config.toml
n_layer = 12
d_model = 224
d_expert = 288
router_score = "softmax"
balance_loss = 0.00847
balance_bias = false
lr_router = 0.000431
vocab_size = 16384
optimizer = "muon_variant"
beta1 = 0.95
grad_clip = 2.0
batch_tokens = [32768, 65536, 131072]
seq_len = 512
train_tokens = 264800000
dataset = "wikipedia_en"
Below are experts of layer 8 (counted from 0) of a mixture-of-experts language model. Rows are named router (the router's row for the expert), up (a neuron's input weights, with its number) and show model dimensions 56-111. Each number is 500 + 40 x the weight over its row's rms, rounded and kept within 0 to 999. Numbers have three digits each.
After each expert's rows: "comes after" lists some tokens at least twice as common just before its tokens as in all text. This comes from a sample of Wikipedia text that the model never trained on. Tokens count by the router's weight.

# expert 2
router:534444533438512472526590474516502469441481487525538535581471504488557532492524499453483541505470497404569536528468447507457533518421535530545386526519542495524613415479
up0:565479512437471504540508508503521474512464520542585531521545477448486527514535380540610523582449550503554526448471478456518470509515459487500498505497490470506492473522
up1:543566437504504470526424482459496507467505485513493471473470449549482547488443455442515561506516532510443502481410485461525512508460491488481523458509510493491457475478
up2:554466457421535504500547478473432475443482507514606520510532437433481566553620512430565468489455440444534548463563476497581476535512474430567515479500496526485515408466
up3:492522499534439539488532474475519558469431515466523465513462461476482468499413494495539492579515470525490531397451590514503602505468506456477534480502492510531524456471
up4:539516442499517531426501500495487518448545497496514490500572463440556555542465466484450520500483495466432440463465472416511543512512535461489489537470487461454456402483
comes after: "\n", ":", "-", ")\n", " |\n", "°N"

# expert 1
router:488463478458536515484501517539496471421556500492483451428469545443493531498458492465495473526509464535401509421451561554439518538551579561486570547512556574573429469451
up0:534500505506546545468460500545443500553511471471570495639454497453515486534497513509541474480589479482423513512456503523524475506513491481490540515469531486432507436424
up1:510485500425534586547549481505486568467400459512485504434544435468533487538488538455536487483518496444475451509469536470551507467524469512565586521557459458547488414484
up2:477445486445544392464492523534534505469488498532360489585468415557554482548507552487555466504458416529483511480493516477478540557494490517497503522533485505557492518580
up3:504438442496482526479522537523505458464497549468487494533498510531507576458438480517484501510562570518539578528353515500492528494456471516458425504540465552488470510517
up4:521533533458466494485554389513503537520480500487501474470543512478446551541533478583494488485503496514475475547437560482479499501578470552471535470500431553440464458558
comes after: " ", " T", " a", " \"", "–", " ("

# expert 4
router:466419543512511512468501518537496559489380494535512510484529491486462497502559487537511530529529490491506525485500533472453472415499529507546590416518530520575426476518
up0:514575497484533603532471470496514556514490453505504443458511445514511444458550432536508553452464460442458529539568498439505481484467541516439456453507503508545495506521
up1:541447537531541571466521549537503487509504425475527526488457531456554524493476528519530478580521524471516550475505577499529557539505441503480522504481514467473493453460
up2:479545430439558536498556534489479492522589501524456494605499530420459497586477470420440486460493509419451490559450485503456475538460505549470543488575551443399521514563
up3:453465529396425484409544464516547559487436449417503482502494428517442494458452440530464535474485499455493539525537546444481570541521473455488470485524493533539452537507
up4:520523477489453487534531505456504533508434525473498460482481587479446518514533512374574515536496505404472518504430516501410482503512515520469579493530511610497516497486
comes after: " ", "20", "19", " in", "18", "–"

# expert 5
router:510590523471452463470420564544559531566468409489547508494532461454440503530479563511485475524489441523504491520486513462508535441405508469409473511518497495564512487463
up0:420499516479532500552445486551541561474467568531490503440462526529532504511567593446492502486514491483562492493497518510479544526506520477508522575499435500466492473559
up1:464521535452520439553481596520491465457458532467533419508383498500473476466544528505484511516501536497464503544467478466483549503593446516452478513519475479514424491424
up2:454560582493480460527484420517613489438504495512489425475556464484520446508496468462515532538568420472515556531478522532523554453507536494508544528590482448486509504497
up3:470476471552541520502580564460511504519440393504485481549470466565524546450553480471374528521497503499441502587490528486548523504536518484451502573539517529516503540518
up4:492496461474456493486498533527460453538470579563469430490466505580523488478560429572522458545530437489508518456479450437482513484440487477486449495511475495495479575483
comes after: " the", " \"", ".", ".\n\n", " (", " a"

# expert 3
router:524472508563549531508545537438499435487526502509460517443486568494450498502458515552531513462494515491475587520512485465563499466503510468575528469490527411468518542451
up0:520566514606427455501503447555554468438500531547521408539461498518519539490504517527520470455481493419451517509454507550537421441470535507521496393468498443502593552431
up1:477450499527472479546550494454543495440483492531532472547484466547493495504420496529502453530514498525492501549440489465538486526442448551454498525472404439467566479514
up2:463468491529534515454522467562527523490593538496509518489414505586492537482446545484538458491415456509475463489533528483501527573371457517472547464526474487427553516535
up3:478491514536543416510533468523524487488498474453512484504472490468570475470468489524531436575450529568572491451495509551535507476475517505520412539479463465469544466514
up4:539430510524473527513516485464502506451540530504585479524449474535492522533495468474569522544480439491599593479492465416496478485475523390495464497451441508460532485477
comes after: " |", " ", "0", " |\n", ";", "1"

# expert 9
router:471474466401585514510539452462491459568548466475501615463512508478581570486409396517482526478419564451587512549515428479503482458501439522477464521492521525451492482477
up0:429488510454427548427498484527447491493495534494487485519477495520516473488526493504510517536466485513514471550464564486515449484541503562578475552502403502508505467562
up1:424506452486514524492433455526468463504527498420519508455580510458480482498465528473460511557526496581463430502466466487438558513502494556547499469497501448440507494510
up2:488505429467475491440558578520460525543538599518521459494446550493507545458440449502465461507523539490453555520581605492547509508513533476509487490516512524453549444469
up3:492519519645508489477481463580507491528472460476381472462450522444480519514530584543516481541433477429462482502535512506525456491492491497534549470520455493551490425497
up4:476515526487547572504482520502458534504560501551465481490487593507454502551493428522493520521545493513484495499535431526551513500513562518501423492418453522444413522502
comes after: "-", ".", "|", "′", "0", "°"

# expert 8
router:516538502479468531543521485427543423494550547554496423528382504472487550567491530489505521541511528498454564498446473487538585495528558496519481435475490476492462477455
up0:551496496570482504490491540568497491465471546461498531458474572482461532452512550611488550533510500426523524502469481489452485499554508511534491464530512476469483413490
up1:587504543498538536468382441487540492547521483514502487474543495481496496525453505477528449563450492485456490468554433496474465533536452520444544479496477529502498442501
up2:463568426472541434498532537507503446526508490454494539497479457471558538541419519553583555460530451518552473519511461498533483464458497493539524447499494537508430469445
up3:539508592470432481475523399433481506452541470585513514484467596469544486519493470515500524508509546488494520543428482543561507448527423588534531484455453474511531507436
up4:495390522589475529451510464518599482513506437568476551528469486495458502505532577428472461570512468463475477516469441475564477529493560577526531428540478467465512458503
comes after: " |", "|", "\n", " |\n", ";", "1"